{
  "routed_scale": 1.0,
  "init_std_router": 0.0206,
  "norm": "rmsnorm",
  "norm_eps": 1e-05,
  "positions": "learned",
  "init_std_o": 0.00706,
  "init_std_up": 0.0361,
  "learning_rate": 0.00113,
  "beta2": 0.99,
  "weight_decay": 0.13,
  "final_lr_fraction": 0.0,
  "max_seq_len": 1024
}
Below are experts of layer 6 (counted from 0) of a mixture-of-experts language model. Rows are named router (the router's row for the expert), up (a neuron's input weights, with its number), down (a neuron's output weights, with its number) and show model dimensions 96-191. Each number is 128 + 24 x the weight over its row's rms, rounded and kept within 0 to 255. Numbers have three digits each.
After each expert's rows: a language model's description of what the expert responds to. This comes from a sample of Wikipedia text that the model never trained on.

# expert 8
router:156123171124117107136198171144136092086149166110115091151131110104108094144127155152131145103129106098131124090121126160124105159127123101125126119130129114113091138083164154109111106080127100168110119119146120170134137145177135119150111150105095116127111111137133122147143127109118140123
up1:153115133110162111129108116092131170099088125109132125110148138124131085109139143128120118115143157116136142139158085096113126090169134177153123102127107137093092138115133121112129102145156118089165136145143165125139156107150089146087140157105101114136140147142131159134134111059105182161
down1:127135101092130141143146143152104122106078122143142143094118175118151170115136134129141150084117084086086105096126133160108131131086096107137120172124094149127075175127145111109120114147122116163179090139126087128106120152111110128126098121147117083104104087140083137132114068137148142116
up2:135124174139154118148117138133144152132143147146153106128121122145127133131107135160100144127154171125073109136089120185119158141106095098143107147131130138128135098107151135113084133136149128139147105127156141125204104090147134101098147129111102202095140107124127136148106093110118087147
down2:117159134143124124121141102156163139133136141119119088142096169092129129110128135129120119100138080088153167152154136130124134167143194178169140103096178113150160135126091143124120153133107102137073145138126125121130134136095093143137115093114118106107112134098083108156140128110141153135
up3:160139143115120109111151111122142101131049153130107085126118144139125178114122129112083108110127120124141124136125141136119133102079117164164122154123126132139131133091122108138096124144119134125142178115112122134144135135108099120101146117113164081124129129118110117157150078097098167117
down3:137140145142132132163115156143128133108178150117115138102176129098174153097093151110115181110138123130109138112105150117127101161156123127124138133092175100118116117141118109095139128142176145132129120152139100120132075085120153162158144141104131122075131129107148143134093081089145154125
up4:109127104113114120097121123139117139119208134129128108149114083100090106166143125167115134088108164148121167112130151102102144131156150132148095117139131121107112132108125103069125128134165096139104140107145167123156107071117178127129098204104151137127142117140111095111131098121119146142
down4:143128132123130132128167107070101137134111105136136171122054162142121126122194145116139148143103107126156081106129142140116123190127156108128096132100138144105121143077133163134128121117129105178169119132135095113149114114110102127127088077171119121129122109142140091119071072160134081117
up5:122131124110120128112086136121129151140117138112136148102130091041162084125128121135164117146133153114119199134149128155128137100180113102120188111152144132142142135109127143099132115084155116095162127091125193104123136128158119103124121127121133135160136110075124130109125147112136132161
down5:158137100136141135131151109114142138138123106188135152118114138125090162102143130147102134130154114103183066099155147145143132150129111138169091167110118153121170165155131119108135123141145116151124140097145123144144081150137133151121070150115090099155096079149156151133070101152145117143
Clause connectors, pronouns. Conjunctions, relative words and subject pronouns opening a clause after a comma, such as and, which, who, that, he, it; also closing math $.

# expert 4
router:140099139177102108142170153149124117129131155157106097111129096135115104132160153174160143104129129110099130075093129138130112141105114103138139082152135121139161116103148124092143127110120105157114103089148123169136138123152113097157123147112097116145072113091091137130115104125091120139
up0:169129148106145127172145116108096137120108106154115124145132118129097139094128146174102137143179104119087118106140103111112125085130124094102138088133104132122122109139109138127138114122104126128150172099108113126110141165135116152129057118121152106118139102182104100112129150149154121124
down0:122103118143148111087147135120099166109100140115094157166148147150115123129050101126093098148167183170123099099113155134136137150125123125102121158172081109123136155121154101180098138156149131130115127135164135118165122126114135123127133115145157127124090044162140161115196153133140132154
up1:124145114099152149119129126094124149119131137093123140122147173105137142105101134087110128136167086110121130136110162171132136115141120113105093166141133120120097155157129127125138127135098116109152159125144116128124134128127155158124120105129096133117160169136134097088143185146080174080
down1:120100132152181112121123128126141151111167086117131087132116127114140119141104106118131141186160148108156119121132107181145113164144134120141098155112140131137159137144138129164115106115147154138142140105116198133144127110132141126128139123135096083178138123169162084129101099120151121149
up2:108123146168138147130093145143102117107168116108142118127174140128136110186161113143146126136139102128168116135117103140129070144105121097130117143150134136144123158175112140146137132127170126094072119115100132159144130078120113110122145147128153133121111123105099140159163094126156126130
down2:149152097115122157111135158160120063139155142140086148129141151117125157143120139124117103088148104125122109145107138165149146146160121156146079126140131097137132196154126105123126097155102112083130141149164148114134114098126154139126093155106129118131130107116165125125075105107153143124
up3:109114092121143144164132127151114105125141165116135112121103132116147150148155101103102110124130141139126167115129181109144107133118150132151138151114120131154145173122133142121169137097065122125118118159110140125128145121133115097154151119132126100160122145110141091096183146066128157095
down3:105128140118133131135173149104108089157143107154081135143128143169105131152084134137156142074163101152152140148117083131145151131143118158077122139155149095122125144119149166103163122145130148134162130144155126140131173138146078133115105116115128145138143151162118153113141124116137097138
up4:122142176108109129147119160152163114131138151141116111149107119132149203140172112136124139116146100132145145135100146131165123154073119143115133135144148125137121137116111167124107120135119129140163084161152118134108099091137116158148104125124146120125152125116107131099148132125084187117
down4:129127145104132138161106110138104142131102072143162105101144135090147098150127133108143130124097107134105166085159134130133147091170111149138118161125139143140109107117128133154133170128100141123096134130137142134103132135114158103124118115122128110114174161145140177098185120103127143148
Clause-separating commas. Commas in running prose ending a phrase or clause, often followed by and, which or the, e.g. Sturmanskie, which; Thistlepod, a.

# expert 53
router:168120170139102123118142158147118104123159125153138065109109140069079105139116171141122141110111104105110132118128111108127108112127106135163139078144126116126100133109152159083151116120129085175158129125169093154090176103159160103121096165116138121152104143112103136136102106113085130106
up1:147118128130129138110125148174103114123121156151114097129114144115112139107125174149114129108156117107128120126131127114118133161108089134121093168094124122148130116144146186113139134124168128167123185101136139134142104103131089158124150153134120087125122105125084107136166116107114161152
down1:119154145134132132120131096120115133160170143069139097127105109090135151074121154147103141091079180163148152110079118119103116166131108090145132136153118119151095123152138117161105168145118159136130171127160115153138094151107156132111161156173161111142134119151127135156137151092126168126
up2:097117138164145146121156131137124074059108121114116098145170139106092153097152133140185156148170173145139132153122117126139110162101101113113137171123115101128156131116126149116138135100120094160126122110155135151146141125132126123173162135164111142155113138128076176102176124173107103119
down2:145104113117139143142134112095161117137114094131142090084127153102114099110166144150131174141142172097097127144111113114099120133102141108119135104124111084141156097124163065094115087085181091115140126115132114116120110103134122100133110078122141099147149196100111128151140119157151113135
up3:136129137114124121122127128147059120123173089122108093163180152140097120125129128193119126145148196100121090113130154154123151097096157098099137161146142124133161132160125086117114170147150108134149153129133176118138104105111060132113088168147086156136139107161121126129104132143111144133
down3:157136146102131129161139104081145142143118136133100103142154148128138121162136124156143114151159159083121080160150114144118108115040097169146123108122159119126133131111142121112111106105160146122113147122132123162128119087118105140116127167132151136123139123130119130133103144148126104096
up4:142127123150125136118092113142154129153117127131126106106127105091123083132127135127135142121121129105162160128141109146103118103138139143141150123137157137133110142122125140116127131106109132146134147046163135125106141118157154142111078136128116132146126184074122097145149143099106124146
down4:139121140127121125142169122150183114163108076170122139123100140099119103120141148158154118136100117114134135131152143157135122104105089153097130158114134130153147130121119150105142144151117120132145140091103099153138146145112092120112157140146063095113093159156161109135113123155099136118
up5:133143092113068126144128125147098116126151121133129170133101127114141097148134133103109153117095156086108144088156149138105121172135184133139112104158135132122126075147143113108111147132113115129117066074168099115113143069137148126142076141130134131162127166101113106140121117117120117109
down5:151124129121133112104114124142122104166106085144107096067096120150124127147155115165126137166149129144183112136146146139132121157167135188119159105109098148148139125065143150147117121103132114091139161114139108155112141147102097085115153126133104134138113109164199130141134086119082091122
Biography determiners. Articles and possessives (his, her, their, the, a) in biographies and sports careers, e.g. "made his debut", "in a match".

# expert 60
router:155103142169106124138155155122106106106142139143103101112102113089099101109131144139132163149117131134129115101109131111146073129132115114149143102147081102139124118106162152112116084081122107144134126112147122168119142138159116090120130137184123139162084125136130125157115088137086139123
up0:123119161111153113130149146122134122140135161139154079119110139108140107154160077106105155152097098143135106062147161114151118088145101087139123084121119126109115148139131137093146132113099134148165112125134136110125112133146112127130071112116150165167149131151113108085131152116158075092
down0:118090126139101140116101117119137176139164124115132142145113110093182130147148114116106111127154121121104142121158140143134116090147139096054096095176129175147123086127136088116118110113109139143137123152114118123101104104120156139159128128109121197100119140122127153128117123117131147163
up1:146112150139111109105110170099126086108105128129099114101147119098117146114120172168166123136106172124125163118143109154144085136133128149124115111161155100115116073157132153093137126119142087134099107140152128152132131125163146136151109120105120111131088132119147143147126125112095094108
down1:114128151110148114112158136104136100128146131118144117144131127145129156181108095151130139084128153131168065121118107190122122169124129148111130125147145136108133101115137125139098127089123108128167125114139201113142083116133104132104114135134089134125110148142121124122107114086139082161
up2:141113126135119146134121146094109093112139133134092148102090142090105179139144153103136131066118116105121141105123117146127115110094145091177165109123097112152119080109164148091153084085109127133159102109146135152122153133142142105127091118126103126132118165093082104147125164068086143123
down2:119126103137154110092133153125134167135174155137160171095104153137155112174133115117123129107174108098156140116119117139133124135133089050127137105103130165123124184090130123153140108136111107119187135131114147119173134161129117138113153108125055125054126119125086142118157141090124153123
up3:142119147141110164128116128095109157107128095127124145120146127104107136119086106175139118147136142107112112104117105133133087128079119114097124114164143082138081080143133134100170098083151061149121140121191165142149134083153116127121117127121150107118099116126128153127152124135102120081
down3:083099111136140115083153136124124113116139155070122138101112132144167139122137107099108107079106153148183076126117128151154100152124119169100139145134082135089108117138114139134140127106121094109135084083116144093146119135090114143109153121140106126111148153128148108107155112105133077148
up4:116120106154128119099144116118111117120146118161131111148125155127143102153145129127187134139099092103146153137109127141148116152077127151101095103107129135137103107097169127133182150058082105124137134150113092125110108157126109140133120130117096113162131127159084105118099123140098099116
down4:149107143141088107124170147150091081109097058095143131154111147160117132177129120093177130154118140121128083167111080124127112161102155143119131152127140110125081134136137135112140126115156090149160133173170152148115139129086131078134121169133107097131119150109133113131109106149074131133
Non-Latin script bytes. Byte pieces of Thai and Devanagari text, plus single letters inside Cyrillic or technical words, such as metal, multi, dBm.

# expert 29
router:146127138188132140161172151130113104112158127147050104125135136085111099125152143122128148117099115127141122075102140148132082128145088121174126114175130107115167143115165168129147135062121100127135090092125121150123130125133102064154125123126144139147091140106139095140129105123099128130
up3:146118147111132136154140168173076135083123129154120094161136127126096105164181131159108104129109119147108107101146150131146148077107148136140127092139165125112162161137133096098114108120174110131121174147149149128093128090133115112150124197140120128158116113106140107125118092118134117121
down3:131145083154104123157138143171111151149107169139097122140152118124118129140097153145118110091163170121115150066144167132095126100152119174112121146164127109128155138123147082108131110126116141058087101130114125120109140184139104139103129122118109165126141127093171141132154127156150172128
up4:128129176065136114095093111145150130151139148134112106176120162124122138107126122163121126128121130096129129153098125113119146108084123106134098141055127132155109112113142146130132110136102109138118148146146101134140108148157099163138107128109119117175168157117095136116122164110090145094
down4:127124124123105067154121136102127130107102165137127112120126149137117165121085119083088127130121159124108117135141115127167116127130172158150142191105135114116137141111129142122114110118127087134086160129154174135131101150129106111132138138139133170151141055148162109126190128102122139162
up5:122102115164101126115148159105136120122123116110103112111172112100170129163128132117118126150120209133101129155156136140148113133088119145106138131139126104129113123129135150098091107145137135139136128155156185180115128122096161128145121131127163134151075102146158185140152089147115143104
down5:087075100146109124163153123100137171122125136098143119155192137109163094123151134120123094158122157102168124162093131138143142165091103144135106126102178155091176110164126161109174184113116167111134090085154159118123148074110143123158130133144145143145142115124139112110116120099111060133
up6:108081119191136109141134138127091097067180140161134146165134135150147148132129147142132152139112128141128105131163141154130148087126094104136164122111183121103143113122142115108162153128118097148097155114122139139147086151147107131145137138105109107101123156146136117139084104141120097157
down6:137158179116138128128119136110122088138113122123116103131108142150168112076106105154131143142161132166133105165164176109121080089118106114115173108112098131140148135124123107148155159120092158130171130096131140122099155151074090104159121109110142137164139126168121128137141094103122140102
up7:119131118104117139090088143114121136112156118102106124127096138146137114179180092124161120146157166101139139196100169128159166096113103145110137115158114120100118127135127146130182134085129060135145147131129168105155167187135126114109146147100126092133154123129152181136145127106119143127
down7:124133157142101133095073167134121127131088128132218117135138127143137133133108113125129156057095126139143118178155105140112165120128164124102150132170184113125105141148105133146132107125134135115112156098104063125108132157128111108119110141113104088120151153114119078117134145097157122096
Closing quotes, parentheses. Closing quotation marks, right parentheses and brackets ending quoted titles, dialogue or parenthetical notes, often fused with punctuation: ", ), .", ),.

# expert 34
router:166104145158117141146155152119112098112147137133104115109091098086092114123126150137149161141103131145134111098102119130141087129127107111150136091152088099155125120097171163104101093095135105138132120108149098163118133132157133090134104133179118148161105117136150118174102077143084134119
up1:123078102147154136130119127141073126105140119165112142151148105095087126113098128166144144146138149146125082131138112113154099129121132094115172146131111096111147110073137133114082126114118138119057101119111122142127167128106146116163143130162139138127133122162111104106078129149154128120
down1:123118096150161094130072147106106124152125094162133141133130125108178132130082134112148106109153117133160140141134111098135115111151124105133104123146099135122049196107137133132108138175130162111090111129135121172076119118107159115119131132132152138093108131129109110137168061098154108181
up2:130111098131076090125159140096090141083131105112099126152148161122120089134158117134178125126134148061125107082134131158173119153121120113113082100171144117120101121119140139104128132120135083129103149111119134112111157148129112106162119164087152087098128115121122152120126125138095096088
down2:117119149095110138120130131096113097181130149132101128126147126149131149124102143127120083146079110165132148087175174130138124160106103189108153132122168106140146136151120104137120137105108089147133126100111136077120103144152103138133126169137144123125109103119111133146109157155150096124
up3:149108119119127121085112148120089088079099124112136137147144118131152157135116136121167103146123143144121131093145067127162107117150137138098114121111164116112119117144143114101159165133171097136100168066130115148134120095123120155155142129158128114173115145106107123115137133118150127144
down3:117126139119163106108132136148136140122166126077074126127197118136113104104103142116119084163166160124102152089160108172137101124144098153102138126106146122120162172114139135129109117128130128119132101064112132138086120148106118153141110134145130105061112156114125154116150125150145140165
up4:150131125122151111142158147112096111099121147139123133147124132062116110153144171152118123168141117116121115062163158146116122112142100125124163091138168058169090090151152111084133123106132116138126114089113121163074124128145145077122086125135112142155077147139108126126134126123101171103
down4:117129152100115121096106157177159152178150124115157123108101141156116123163100147133147140149140122149083146116118153142129089121084141128174121153132145112119145134110145108140142118175105168134084106111107119106094099152114162134119147106132180188078138130137095113138097153098128144154
up5:154133139145133126117123123144112111133152151145153124072132128107109129118126158131138132128168082153135175110163114132152066103147147124123142128150134080152149111149155148089143105120148112127120159046124148117106140136155096123103136146160155119146116159137101112142136162150102151142
down5:125088159142120136096120123113109193146105183127114150121168113143131162123118104127108112143120126136120149087151149126168126144144114138112114144143126148117116089129121140114119112133123148148118064088153127099120118111111140127178132117132134162074108190165123145119145127133090109161
Word-initial name pieces. First pieces of rare names or words after a space or table bar, e.g. Quarter-finals, osteoarthritis, Mohamed, Zharfan, Tung Chung.

# expert 28
router:155103155133107116154127124153128119119129137156080130141148104127119106100127151149142141116092120116114095074112120113121114120139144137150099079148109059124137108153162129119139112131128108169114142105184098135104147131158103123136128156153136146132111142130097102151094136156059112105
up0:168135158163148137108143139114088135119124132115132134134149164079111156106090158135119158179138155129162105152169140180112048173144074129130123152128090119131128119121134150152138122089090145126177120111095152146093098106090133113104133099134138106115136111141122144140194121131105191117
down0:118106177091115100132146158131117089107114102133152108129131159104098112099136111127119113107136115145120117114159117134176139130139118132132106141101085096121110167097122143173182106102107081149132135136148163143168087129115136131137146154156106131091145124125156082123144107109144065108
up1:144107107147092099095099124141113081110093152125119137122133126143136148159107123137086129149134111124104114174144122127138133166173129114111134179135110118131141152151126148117132141115166134171087118109149123142120083122116097168127145120128130139132133101180107143125201110107123137087
down1:154094121124140139091082138124121093079130127125100126145136101157102133119125122155138150157106102142146117143140112163150105116159140132141129157121099082118138129111157115151153075118124144123115153156120131154165123124127116135097127139152099151092130150128151121153141127094142147155
up2:129170124141114121096132113105148139173095052098121085075131153119142129138162123145066144090140123157142167111125137138110120139164107118126160156145135129146194136116124134124100085115100144089165112128130116140111154093128144128143103115139100123120093134105143100124095152148130143130
down2:103138143140118098097120114133114105129148117103157126121102115130098135148111105128171089127160139171174121147133117157116133127138165151060146105143150114106127083116141111145134178115124207088148133112109120133109156142128102168136163174165135097146108099127106129124113080155150116126
up3:134116162114147146164136139124113125134129150114135162098138105118092134121087126097116133185156108075151106133133162133133142123144144153151111081151150112127117086121115141121117137106108085111121152128138134121133164127143164114130113138135098100118121153125176119148130086102114128116
down3:115128134090136127178147096085114133132115164150162164162120126170175162132128110129083153130134055143139129126084125151128111157111163170169106175104191125119099158144088138172113157127113167115110153153130084102172119142129118148130143095119121180119134103087131134131132136152101141115
up4:136125164131156109119119101146138132149151066164108090134132092125079118138162140157129152079110117134146159102102120107124109096145184121133102075169146134127132139130141128116109141129086130115148164120130108109131124123153154116127131194171129132147119146114091137129121130146103103126
down4:111154136123099130127093126119119140136128105135163131094120107191099159102093082107180112087163171195137187156147158141145131118096164130097141095141131149127104087115130115130115135155138115099108108151150119145120101130146109170156147143163095115118106124120111095146195134148130112118
Birth-date and coordinate details. Age in birth/death brackets (age 54, aged 53), month names, year-range dashes, closing brackets, degree marks and ft in biographies and infoboxes.

# expert 41
router:162119133133093137130134177129125097123161142134130091113107118034104127156118140124137143115113115090104147137122107119114096145141109126168137078163139120133103127092141132091142110119105099171147129118160104163115173117142167079130104136117145130144102147107123147155125106108112110097
up1:155110140090086132141148102119137119117101091122142134133105107133131093162131101101127130095108140104098163102138171106116116082108153126158144089139144116124115160159137123156135095121135140105105124125054112123163171179154151082148101134144141117140125133151154133117153136119148161118
down1:103095188123103087139138124113115144089136119129176139102148148167147155131100121152161131144119139098147135135129117139178096110108111115098145136152144134094100098133144164153130135143122115143071125151159147122152125102116103141154116084082104150096118131119134099115128149185070147150
up2:118139181133141131114167110143104129146107147114121109162172107162137162088111146139165121139093096131159149129132163096121129103137090079096172138137152140139130153111142106123111139122106144128116116145111105145080115119130124158145138149110122138131126101094116112145091135211124162089
down2:136098065133149122131120142122120136136107128137188149124155110126121134130138128120111130113086128109096086163147114140130141149134167119155115139118128154140156172144128133106143175121144110133137113072106123136137138089093120080134115069133123084148143126148122120121177162097158131183
up3:124137118111170096094173141140168128140133124178111088156165130113144071101106130129132135123141082165147140117110113118101123165128089104108116143106101132137140159080146109140120121105122101139135116099122109105115109161117121110153197118151102109126128152142142123127089148154128118152
down3:132145117103154138146127110158135149117143144064076093098134145116089099122139137133090127143150118132160131051114151106125105151164093142095135141113097113134159158139136102137122118143141153127133122139167078118144115139152135154138102158146117117134132108167161166136107159103134165106
up4:096115088122112105076135143077126130118113172108137138128112134130153135147150095122121126106102138186130116134141150124125144153116153087136135141113118133127133119090121124135104114108122146155126123139092162177109089158121127116160168138143124119126096078170155147101089110158141150188
down4:128136143095152102161119118133124174118121114121115141136138115144112141099118163125133150115109098137073128105141138118137072129121085095090089157133132136135171129119135112125158105167157156125122151090167188105157122091073089105113099170150128107091091125139132169159121092103132139121
up5:135157192120143109127143121136162121129129154178109102109147107074143136124070186126113141104127087111146110107125140128139117126148064136112083121123119126139131156108123129105090131152103125148111123121160149138115108107146117165125132131140123132129148113157100141153130135126126177103
down5:126145084140077139128109109070145112113112091133121109155152143134179135108122121133155126167123091158149107148116136084132154152132165168145155119110098148117130133139102160123145146073102113096104133085098149151140119154066118130146158117112128145061098160133146164119190118126093102132
General articles. Articles and determiners (the, a, an, this, each) in ordinary expository prose, usually after prepositions or "is", e.g. "is a", "of the".

# expert 58
router:170108156164115141154163154120115108115136126150104111110104096089086102102122160141142156140113129137126122101100122119144085138137114102150143100143081092161133111102163157113099103100123111156127109102145114170103137134160121089128099134166124152157093136127128142168117091123096144128
up0:150102161166081139115140112160125093123134109118117130108137107100068135132145134141140156151099149127110128113116110119130116110128128115138183066118129075116135127115154142100157080107125105150151113119170154161121120116157139082152123119121134100139096145085136172121118132104098150105
down0:160142119120096090128097150162137116098178119118149119151128094115155169156092145081126127116113183113112126157104119114117148115094100164099106160117187161114115138115148164122121101152167118155116122166129132151146101106160139148122130134104166077144112135133112089120161143112126160132
up1:130153165144158158163177117100147122158114109127120138088174152133133111107111092109140134149147104117094115104081157155116048128090109107148136132109121114144144123159157087145163125117097112112126107170132086130119144159113123113123153101160140119131138139111099102138131190123119172121
down1:139112161120065141159191140134056143146121131144124128142112150121111134175113146135155119157074157146112131092119144171121160095110102122141080140113161129110063119138153138069157129147128075154111136120128095151144150098154117120128119113068124175092096151131127158136102131166133166093
up2:144155139089085149125121192151076101145106136174142107114087123124101159171161128124122136110131105126106148137139118090149118100109146153102138070091127128143093089138119133101172138157108079148151118097116112132093103077111087125135089124107139078116121119105126095092124106133161186114
down2:130125167156077112136151151147148118101142154134139127128094109126175138139123141115134114073149127088127147161109091133161134107143100146095158179125145119099103146135119163105161125140142149120125116129135133150160129131133144153132150124100094156129113121124113140154165119106144143141
up3:146122121151094118170198134157105108121165105114087099102147107089096146120109122125169147104171110135129098092146118134120116123092138129133144163128148047153115123141167126115102114082095118136139119130132091202128114110143142149140080149129143138153086114150145139146116138152163114149
down3:124094167147155092123138161161116088080125164112112145118142120144075149142075125121148148171093126083109138132107087142141150130062119134115126125109090117124131158099147129121164115145134131146161128163136120172143102116110095113126184103138169167177132140127112154119098101135161127149
up4:185133134121132146128133143155125092107150170145126136163121079107139092112101173166133168147128145120126073108104151133123100105137147089111129090160117104138134125091172123082170107105121099125127151113133141132129133103160117089119109109121092111154124148154098152141123105139095127108
down4:124110110120126102130104124162134131138141154155135135111106098145144130116103126129133095095122127126080152139116091061163146118123126123114133140128140151112115168145099168117160127123158093154128128182188119120166137102102140149150139063067155073155111121166102095098160111119145112084
Initial lowercase letters. Single first letters like p, b, s opening a lowercase word after the, in or on, e.g. points, bacteria, pots, benefit, pseudobulb.

# expert 32
router:159120161162115135150165154114117103123151141147113118102089107088082101111111165144145159154107119131127110101118119125143087146136105110156148100145091087151115119095177153105107098089131111149134115116143108156126139126142136087145097131175119144169083126123150115186107104123095130131
up0:139125159150104144138133158107102117156138146150073114106128081072101145134141150153168155105110121083142144084133130124127079118128109132098131072145142083125111108103175137097149115071121085120148129126148131155128150120135130160149068122118119107123098162101126126143136101112083136126
down0:128115147114151167137143102114101163158133123122153130123180170111167147154165131116130143127118172090104084136158109087141162104115099084117172155100155154109123103093115128133094142142152111148178136132124121108144118135118141129112119100166085088128150126136111154127178117157136122122
up1:169083154146085099139131142132106094149135144121110138127131099080118120128151125151141175135107105084120127118128119150176094131122116128157162115152130071098125121093141148096147093119119087142112077119137114152130137109164129074149078136104118114160074155125123115132124138105079138106
down1:135114179158127152128144177113082123123127159139087161134158145122127119114104120160121127128154148073117116141157116088129085122156111137128141173122117130123161083132113115144143114160126151180119130095140131117170105069108117115174123137126104116098116127138164122118174083161111150163
up2:139119149162099141108147164124109098113122125090106098080130103076103150130158146117143161145094117083096118091129120120109104128123109130134144087151143070144118117129134182086122126111125098134108125093163112155110140116140124097155094187080115113148082112095129117129092118123091174114
down2:142139138125137145130122100156117134110110126120169098123103194126150142139124099131086136134103191129120110136120145099175166123132095093107168167106189142119149131140097105123126135143127089161193099148110155124113103113140094146144135165124031102116111139120132115142134145120162129117
up3:117105130070091083131142152114101111086127083114127140144143088123111119137125126085113143101122156169120127079176169104159152084116161139117152120169157120131136157143121116142155119134120110116153121119141086132120138118129127126156126141118148147126128096158157122082121175122148110101
down3:126128137121146167156108118085145135135119144166152138153133139143142152129129126134123150136094072100120113165118170137121142133102104095148121121098110144143155131118110056171103119110120156144127117146121124157136125128109116136110089098114125172105158152119133119152148102141115180131
up4:172115120164112112147146140112122128115143094152096143126135110111093146112083122128147136124135114112136149054157109127144111141120121109126125089124114102110105131137128118099119096124107110140115127066151124111132143121156162111149092115139143127104067133132087054142124167089119178118
down4:137142158119133191139106142161132136100128125140114127082150141108150150145116113147101143147160135110109116074161176104082173112158117110077146151106141139129148115160111075137094141144118142133133147108119106103092132140078080109145128122119097117119108155122168181147109113111116119173
Name-internal pieces. Short letter pieces inside proper names, often in sports and election tables, such as M-et-acritic, Taml-a, R-ov-ers, D-F.

# expert 55
router:144114138173109141126176146113152090104116124136108109128123140132100099154149146135120202122113128117133135091116120120139111155125114140168120117152155109153119124111142136067108121105126106142116125102149112186115143137183141099150111121098118145121105134136128105161120099130115115139
up1:101122070089138130116165176116102135102152110082100129150135125101164145152147117156126097128141126162149128132152154166161120144147120144083102126139136130139145118150144122132130182134150119121137109122142133089095129123103142102147143192133098097126102104152133153106119110140111122143
down1:119120134104124121091135149137135096162124118137134167106134110100125118174151135164125111151143170093148144186122136126140135102153161122104159129176115137132093164118142185127106126109105135173151124127112116139105129145119119109115155154120175154153118115115134159140174090147109111186
up2:129117102088164115137144155114122098106182144134127128107111139125130114177098116126116115130131142127125073197116122194141143135089085121092139150099164132122113104130141120114124116103126106116140133105123128092127093086157137124110170158133088134147126122149158106136115126085125101141
down2:124115114137125140089106151144110143120145111192119099099137123088150087136170142152130108142168105103143162188093111142125136104160157147133147094171142148130150132159113138116134140125122150094093148112116141146123134120100149113121132140108108104094125153092123149140158110113136197159
up3:136122152127097157137127123125115115101132174125121167087204130117125137085138115119117130169096100060107158131147145111141112127099177138138094116132126099139154093166118105117154112101116114113137137136145125084137101126140084139124154116137137123128150138123126107122153156067117137066
down3:114115143117132090097152135107123122109140087171153144095097105126100085144088086173120138188130136149159139122130097113135109146150128104123180142125130121112113192159109151105137130114122118168196168147093183116150107132121125133113120166158086124080130087155118103095100144154156095168
up4:112124142092122135123117136121155161158099089136114124136172108133119119126106126109123157116167092146116166142148176131118063163101146118151108127107087123144154151142121086138113088119147135110129132156123136176155124141098123128131158136135140164122112116143170165137124112158133132148
down4:142125161178121136111132129117123160118127120195170087139109135134127120134111102093136155126149110087124101118134106118158124105133128166149216098128142123143167104110077143146107127175078099114083097124117108121107092113111114132131119106123112101132108119139132120128153157133123163118
up5:133117121114112115106122150110118128121098132113157136127158116107106097122114131169117102090147115099161146119205097107106147034154147140136133095122134131115082166087133120115134098138135117161117147107129176103084139110144094137104084125126115119137133101121133129123119162079103157141
down5:143127099093145110181156149175099115126095171117140170131137180133139119148067137150111122108115107142121113102099155138120125161117095041136109189106128150141121163131159106129106116130159117158166083112150128133127102116118113135127104116155148136082135099138117141135106119136150097122
List dashes and conjunctions. Line-initial dashes starting list items after headings or line breaks, and coordinating "and", "or", "&", slashes between items.

# expert 6
router:170098163154123140145162155115127104113148127141109104111098098094083100109127161145140166144109120132133119102114122108138091132145105105137150093148088095158127112105163158101089099096122100146122116104148116165120137124160135092131099133180114137164096124128131137180113089128089138127
up0:140104146163123149164130149107082131132151128109086142102088132114115133129142156120141131149178132121133095132136089112141118091148128142130165093217114116135115158166131102067132113098139087110153123111165148149094148089149129114122105165103141145152095107116123146134108131130120160089
down0:127156114141101128081135117078137101147139128126175113126146181131151157127136142128128148135115136136109131085129162118117138131109131122142148101142111137158115128111107117156120127127114125123110145131120123126084106147089098121105147119103125136156142083130109115138154146135120139088
up1:120126137108120143170142144117111120118145131136117140110133144096149127139159066120116163173150113139125096143121147173130091156084109139147095127136128085121143090147156140110171142087133058125125083174166117151158112091132117116141135093100114135184118156111138127131154110106103150095
down1:154127153149153112113096133139105095154097176127152113109135164116140121118149130172125127133129160089128128079105140139090139172136110068152161118143175138172156168114134089131120129139127120117127141165096130154121110108093100109104185117107159090149141124145167136145146123140138131132
up2:119067144130126118148162179116136095132157133153073094116135112107120160123132110103126127107134102123120130110135141124158100105103130129113139101122127119114129125139153139098157124094137108169126093092102128144144151153170153080154110153120137166119113134118108107138063181101146110127
down2:113141136159116127113110129125143105155144134093153118139086108098157148135137175160115174170104119147151157079134174103101129117090171100149105145137155126141144105102144107131127093110116120111090130124166164114136130105131102123107128088137127145148150162100090097139099106110141103142
up3:128128132100075128131116125086112104113139137112118136124113135115161105117134127158166130106071138098103124126127160161141110121121139116114154125110129086138157057117131136127099143131166135132148099126159124143149149084119106136142144185165154118198087138051148137135081100112107137115
down3:112108151128132080177130102103104138152099149109129135096127113157141168139129166150131129118106133105130131134138139104122091082143123120082124147111122090140139099057088131111102156130101121151093108122131105119090154073118124134165108118082149107148127136115101063139095114105103118159
up4:137102115123068102100174168121102099098170123131105134106147151102112119131144144102144150126111140070116111116145133126131097082126128151128128085147118058141122131117131145099167098102122064138151107115149119184114141141159137107156113139096112124137109120118124120133126135137095095116
down4:122117127137139136088105155094178144109145131104104138119126090122148117128148110125134128081109118139106153143163130172114113114102155109112176115150131122171123117138146112108130119121138121115125089130161136049095117126127122166118123112107145132139158202129089057140141156130110122131
Place-name pieces. Early pieces of place and route names, often a capital S or inner syllable, such as Route, Seattle, Helsingør, Austria, plus table-row breaks.